Weights of a small mixture-of-experts language model, trained from scratch on English Wikipedia.
Experts: 160 SwiGLU neurons an expert, 10 empty slots to pick.
Training: a variant of Muon for the experts, 729M tokens.
Below are experts of layer 2 (counted from 0) of a mixture-of-experts language model. Rows are named router (the router's row for the expert), down (a neuron's output weights, with its number) and show model dimensions 0-191. Each number is 128 + 24 x the weight over its row's rms, rounded and kept within 0 to 255. Numbers have three digits each.
Before each expert's rows: a language model's description of what the expert responds to. This comes from a sample of Wikipedia text that the model never trained on.

# expert 8
What it handles: Table cells and name fragments. Blank cells, pipes and scores in sports and election tables, plus mid-word pieces of foreign names and words, such as Ann, den, ft.
router:097096103097109157101097108138165153152153104115108136152101118106154145164111127157156125113111097122131153103162151105094154101109154150152109100159110132137154101094144097106109102162107101105105144156105117140098138127106101153108147105134148151125099154114160148159132131139159098097103108156158158113160094115146112100149159101098142092104150152159121114098102099159137097135122096159160088162112099113106151101092110146133104156152131093099098102104147154131096108155093105114135145111106102092093135132101144165142097137130126100156111160155102109135103155106158105097
down0:140134147111151124146091133116119165114158131107134148157134085174159154081116112150127144085144139129126124087098113143099099135149135096138142130189127140121103110133108112140104182109171106144121122087114140131087164097104151100113099078124160136111094143131104097089120157154135142122142107126132167129114181124145108113137122112170119158086103112149085142114137095148088156121110051103114132139146132126113141157107144103119094105107143120119169157117133132126154140138145097149103157095141107105133127125128128166119132143179134114148149148120097141164159119126102082167
down1:171104086145115128103110104070117081158145174164134133136112134076120138149142087137087117120140140132124131130150105119107144111144124114130103113102147107142174088126133088152108149105173143157106131126167144134104181125182152128100173105135132116131119086145116135106129080118152149125144102093134134122141126100150111110166157116137070165185117135106090103123129150121114139125148139133092146086122159188151116119134129140131154128119128138129148103124166156125104111125093078130167099120152128111149115138125133167165152169140139102134100139126132147108110110102140146088
down2:130120138123154139105174118129088114149149125091122119126130119091172123169140117101157117145144095118163124128125117117070148107136172165139134125147110130145118112146118154136141131180126133106092150124128143162161121149102134181089124088138086141124147112107096133157182115096133132116136156143106185109134128123143095092106126098128091154080089165139161163095112175143076130145111145110182127123196108136168110145159095131103127086146145110162140136114097147133110126177142145129104135136139128134116092111129125104120147117136092137118152134122098097096146137141129107115

# expert 13
What it handles: Infobox field labels. Field names and section headings in infoboxes and tables, such as Coordinates, Born, Location, Votes, History, plus degree and minute marks in coordinates.
router:091097128107108149090124080137167131150168096124094127117129090133167141126095133141125140103090113145146148095149139101092133118091141149190122124151113125136142103083109089106109108152111099131116141148094078138125126104120105118116139119125137124107105153102161136142136141122138092106120110134142124130160114099124162126143136088109153092129161118148092147069082089131109114130103084155169087156118111113094151114113132155150115126148101113093109078086125153089101119156123093117147141118121107124106122140097178137113108142129125088156114149145118121157117144123165086081
down0:142082145143152153135116125109143125123110141135129101122113091164090102115104116158127128136133104136137155138095159147141114123173118097135118097119114136113163102140133160153128127111190140164135127154102096139144153096178128100118143120165139111156142118173120088114157132114104111119132162093128086109124155107109126127121122135171162150112094133118140086115084140116108149155098116130114115134147118165141084104135116097119134112142131144111115173158129098092121160088147121109112161089092129172167165137140159178106120125111131118123235126160138128151107139135100123142
down1:144148118122106119116157129145090112154114144121119140138176123140105096167126162087133108144128132139136100132066176120142114107108149178154143141153171182106130110164121120123176101150107138134124154104152138171091177126113153114148112104127144175102114130072101151116123122132168076141085127112175137150112076084139085128108126145142127107134144137107159082169121111171135148134122124088137130161134122150114138126157123124124122175130103118127087147115137104121151096161092133108157139165148117161157103138136108138162109114098162144123127112109121144144097147143128111126
down2:141083137112121097112093152142128127123130097113149123068118086133147112147110127121111093136099145091150162112123121184169156127146115117128169156106104092100118119159118139148128135101133115124123136122180111131085069092122149115127117091101130114128174101160121102113125147162068105131113137142121109144120164163135128119124119123124119119141048165103088160100166157118135109105111126104104098155151139092122126098130159112119132130125096106138111143150117152135125089141160134098087153156176120125108079105125142108120108140087104114096141109106144098097158120130107104135

# expert 29
What it handles: Name-initial word pieces. First pieces of capitalized names, mostly people and places, like Br, Har, Sch, Gr, Holl, Haz, often after list dashes or pipes.
router:127122114128085157130095102135145142154140079091127128165100106102128152149111100180149086128081123116121143095156146117108143111082139149131070113145116092148169103102107092115143105145126090124120151128101135148094127094106107176109158125167157126123080135127135142169155153128161113087100112142151143108157114112149103102178142095137141127101140141140104118115111133144109109108149121172147111138104139128089120101128144121169122137129134102103099101126124142121104113150104095117129155126118084086102100140112133210177131151132107075153104130138113119139120139130130117135
down0:123145104146116148157149125172119087140111116108171156095137146095127077132119123136161149127175167123118158105145143124163128171140137111140174125145105104119153161123164159135129124140181147115114115134114131123154085083158109159147168116127121125121123097161115124126108150172153111132093136127125104090123121072113136094113114145145116139157130163095142120133109121155125090179148123112141150133089105090109124160127101114118065130127166129115125125150141159147080125092151133182119128141122151128135093128130129135107086166107081148164108160085156138140115118110164134159
down1:146111090132145096102124083157144171165154145128148112155119129157134136144107164138156113175107130078123131147098096112111103088116077091126113173128133132142127095114118113160101134135104097104065094131102148113110166137131118127139106111107131130120136172138158162141113147157104122139118112123142161142151138076142159136137135122130116175143081099172154120133135109129102153142134114092143136105124118127112146164130124172142109157167134169095161136174116113128109122122104142127125073135114115117122052123113071107127106142146117121106132132131129149139118188109162150120
down2:129118161093089145109133079095125155113121121097128101118129124123118109094152101127131107151132148153149149123150126143133116130153112081152113103136124118139117102092112104118116077148169155120130120139128149095151138153103088155110141151120148115137111150104143125155119111083101099077146129137126113137109071117133135173051145127189150175143130142126119127117100165133138117136085148146108131153124131102140142109130111094127136146146129106132141133086121110162106155129138115140119103176103144129153122135116099108114158110132081150175107204171107095081117145088127168133

# expert 3
What it handles: Name-opening word pieces. Opening pieces of longer words, often capitalized place or club names, such as Qu(ito), Can(aria), Mar, mor(ale).
router:099112106100105143107101108134163142168163088106088126127109097116152140154127121162147118127126089133130138110164161105093142116113169164138110096172090123138131090066117100134133103158113087123101160165117119140103144146115118150122136133147151152109094135114133182170123130123147111111105096140155155137175104133156104106133171111093119105088136145148124138116107115140137071138146115142175108152113091129134121099107104154125095151142129116086092074118130153132103112153113118139118132129105110087085138117105148165102116104161128112155092167137097105120137134104141091133
down0:187102094139123129105143140131184103144084104118128112128135150190163150144103100147099111137137122138132080142132103103117149149158152097106130126163145143113120137106121136127122160120142103095162116134167181123156136142163120103113133124120084133121168116166086103106147138089092117085125102138112113102106133146104151130152094102113144096106142145133125155131193133105121132121132121084130129131130127147111085125178135117171146121115130144132160099118111126105124143130123129116165153101139121160137156099134134106086103167112144154093101115146180163131127119172079159168
down1:186146097126140145151115136122116122130113101113122140094130171128125134181138119151121130136095129099130080115116088095164168126122119071098062151123114091099108102149161141134128133151112085098125108097113142106109125093142152127115132107140123078112096126101117158137127129156143126143111155148072129123147101086108126138155141159099138143133125135127147133118077121132106135121167101142090126120111129102152175138118141132112117100065131114125106128102113120150155137102076106104122100141093164161146088147157125121088110138146112142133170113106135077108116140078146087119
down2:137125111125126106108129182091149097119111133154115143100113115174101118116131164108159164124120160167165086148132115159154112133096133135153138119132153108136121131136120149155134114089170130152168167164099104161077110160130113103138132142134153097111134135096088098149120146133160083088130163171134112102144119111112144124108138144114134102092108139097133138136079133136124120121173136078120104139136088146101123118115158087096105165178092131107158137117121152101094072114098115099142123154148121136129158143165141141095164141125167135133126174114110133164126145126105167110

# expert 6
What it handles: Numeric and table fragments. Mixed tokens inside tables and dates, such as spaces before years, year and score digits, commas, pipes, and apostrophes in team names.
router:094098100097106154099099103138157155152153099115106133153101119111155141162106131158156123114109096123136153101160152105095155104107155149152109099158112134139150101097146098108110101159104101105102142155103114140095138126104101153106147106135151154123100151113158156160134128143158097093101108156156154116159094115149111100152154098095140099107150149159118115097103099160140096137121097163157096161113100113105150104089111142132108156150131095099095105103145150129100107148092106113136145113103101095093136133098143163139097140130128101159112162153098106134106156103157102096
down0:149156099110182120097143132119144123138114166144103122166107212120142148113141107140176132159136116161124174137093108123083138140135137137057138138120125128159143092116120150121116101159110124122113136109118151104120155125143127132164159133129128127111161079150123102132103115107127134128142095078134097100126106127138152134082135135129175096069106113098119188103141094150148112155154138151187135124117129150161119148139145157170110132140118134107130123128126142128083154099110169108111183137148144116140112122130141128145125114172165158147117107116132117139167158133108155096
down1:132113151143107126132083113180133116112135133124168078088112078089143206152170175136150108155147125138118115151115094142118100096115152146164110155113134136120141113106092142147158075107141184143123110131120140096157134123112129144152139160123143148092152152092131122155090132137149158111151124160137117175129118114101123131092135144100115125126100102100101123112110146078113158127121112167098114124145131094107163133123149140145131114139154103151142156131088141170141151151141131119134107130103120178129129126171189110116116100151107148164141136152129111136160161143094138101
down2:118143144141140106135131124131105128135154092083155161098084102130107079122141099123115104134117104144138146122136129102131101160167125156077142112109124091137127132098076147102100119137153128140084138120116129079154169085129143109091129109115128144129130120124128080118095076163158127170142135110111124137176086147133135170142109148115147105122083173107136128161090089106120115133118125169118087134137094151138155112110111167082153080126131119111092119114105091120121130141139163122120139172158112135150140112124119123122104110090135108173093145122188157137098104110130124113

# expert 21
What it handles: Organization and role nouns. Common nouns for teams, bodies, awards and roles, often capitalized after the or a name: team, Party, Cup, Award, President, season.
router:116091118126103151142127078122147117125150106122120104155099142103150188142108152158125162128110099151138153098131147100123123138123147138131077113140132132138154094115140128120107111138120107137066119137103144173108163077122079142066145073136124138127115163102128134150118166126185115131140110147128149082133101121138114083135158109092183075113161126146116112110104104148114116106133088158140103152118103106116139115122152177109092142127134116127082124100148120103110105155128115139114178109069084097124118120122137152137113141140115129149088138147118106123111140113150106102
down0:101109118124130123130140123133106112154122141122142174192111122102161102102118093148131133096110140110102167150149078089122102146118107125112128168149139140128150129145076135093141142077115131119160096138129120140163117118125144136128116153110115139113120110169107103106124127069135163140138105133155124131115103145094113106100128129077082101119129149134108190113138118127138146059143137150123147130151126119136112143107166098088170133105128084112121142138122108085154078143164140132102174112190141130096141127131108152143137149095115171167189108120138124135116144107117128160
down1:094132153153151094137119140117154122124145158102095110159172136094104165130117127139156119114138133137136085143125149126089135098093140093130069108140110155129105150125101151150097122098098118118112137140138157133082179157147130156168174137163131128122100094104128156127100133093144110087107110117123142128125121171117134110112132133108105144149109105146155121120123097137090050136137059111150123100139149141108179115154135115154127173167115151108082155154159156149136116139112105099127135115119113122120131137121167125144115134099125111134139111123123072150175106110191129130
down2:101145166135138151115131104152168129117140119151123133132159113150124154155118125091115174112094140101107170126124114111114150120132099123157148114152168131145136071146112145126171172156124077128106129098154129161123147082133139124127156126115109097128122091137172142106096158151104114105104104105166132119127131160126150133118118151144089130093122101165099127162139140140118091104119109076143128146181121204126109194158120151119151115111115121171117130117103137147131107106157158141137111126147118147155193104153104102177123129116097137132146149110143140100169106120126113160

# expert 1
What it handles: Mixed numbers and spacing. Spaces, year pieces like 19 or 20, table pipes and markdown separator rows, plus scattered word pieces like head, er; no clear theme.
router:093100099098109154099098100139163153147154096115104134149102120109154140163110130153154126112108095122132152104162150104095149103106154146151109098155109134141149102096144094108110101156103098103106144156106118139096140127107100149103149108134147157124098152115160149162131130142162095095103105157158156116160096117151113100153157097099140097101149147153119115101098096155137092135123099161158093161111098113105152103091108142132105158154130098102094102107148148130097108150092105113135149108103100097090135132105145164141095136130126098161113163158102106138103157106160105098
down0:166168174154132145148139082112111129169118170092132093093137109138120119136144158097131101096118153124118146078087134118110151141155128150141116129129129140154124142137133171161113095132118131124094140126146138144148076144105114127105150135120138127105163094117174123160128121117124115115121136104156103129130135141104134128107121134066121170103151138123094094139150119134119145128148150119098138153146114103101084152120076134138111094114165139105141126188104193172147152123110111152163139169099128141108124152140083119138149105121090161116125176139136153098086158141119115184
down1:172112134148119164105110148104095168108069142099133122135115111084154193143114108099114137111127189122160124162120138112144110139166103129102153144070149106175149144085107129114196105158120089136126113112143142156132135098139116131127129114092141113129113122156113111157126129083110145175161164118111155109104150139106148152109157147147161115145162120143123083091126126122147103103103126145130124111168134145151130119137113194134136122149091158112124138147141126126130127148124083125110126131109142121142122140093125145123157081160106139107091116108103189112112123110116141107
down2:143120146129111127084121147117134121121147138109092135135146131081132183090156163156079125152116078129136169156104043136166159135181149147129120166156142152115127123130135114123133118132116091149129064088135136120101115119147124098131200116061140105117108068143161095146117128151182112146130112130147138112112158169139103092145115116134114136124151136127101121109154128140114123174103117126117137134151133136093143107124137121144112102137128074107148151124156136098117105113136153154128094124130117116133112112159134132157122101100099158147123107086124126105117118095161134123

# expert 36
What it handles: Election tables and miscellany. Year piece 20, line breaks and pipes in election and sports tables, plus Total, following, MPC and scattered word endings.
router:093096099095106153101102105140147155149154100113107138154103116111155145161110132158158126114109094122133152101157150105089154106107155149151110098156114136137150101099144098106111101158108099106099143155104114139094139125102101152104149110138151155123096152115158153161135128143162097092103109159153155115159091114152112104155157105094141096105152149159119120099097097158138095137121097161162096160114097114102153102092110144134106157152128095102100105102148152128098106153096106112134145108105104095094135135100143164141098139129132099157114162154101104136107156107157102099
down0:141124169144137113118143151096098144122172145150131117150151099125147096183109127141150102108131127083088125132131144162136126117150076134175115110121114140124144166079130158167145151172094088197118134131116145123131122129083129105100114150117156138160155097119131144124149114134128094141143144147105120145107142130139117145099141167120139186146124148133099106100126128130143118139080151091128128118155129112146095120121121114118170128152155147143100127137139134145121136140175146091142130178121167153154088152142114132058108180099080117108110078143154125149161157139128115133
down1:139135146135098124150122165109140127133161143111138085122160161123086101110140108067128117107134120134132107129129160086100127083130183139106093082165114109103134141077144138182154139122141101108133138152144143134176148197135131087138153087107137117127106129151135133121080124109109119140131129141117099135127080161171122165131143078135140128099117117151115105135038130128112106135103095107126140120120092143093126141129138141112117118113149117158136123199119142116109105157143097091134103139123139107134137122145144127149125140125113123137104157118151137158120117161155153185
down2:144143077157085130085099099128149107148147117149160087157117160139160130135128070087150113115181123162117120163152125127114134098098129147131161138099125135119145164118159143129123141178112140114140106113065117139115132177144126152154159151129098171154121140146157149136151136115105169181077147128119113081121162151096141110133126092164130136182106114096143179109116128133112142135142151113123156128119125086113112131113126112104149161117098117069136151122119133148164107093130152129102136127114137159106101122126143141130138106116154119127118155098129096146078120122142161102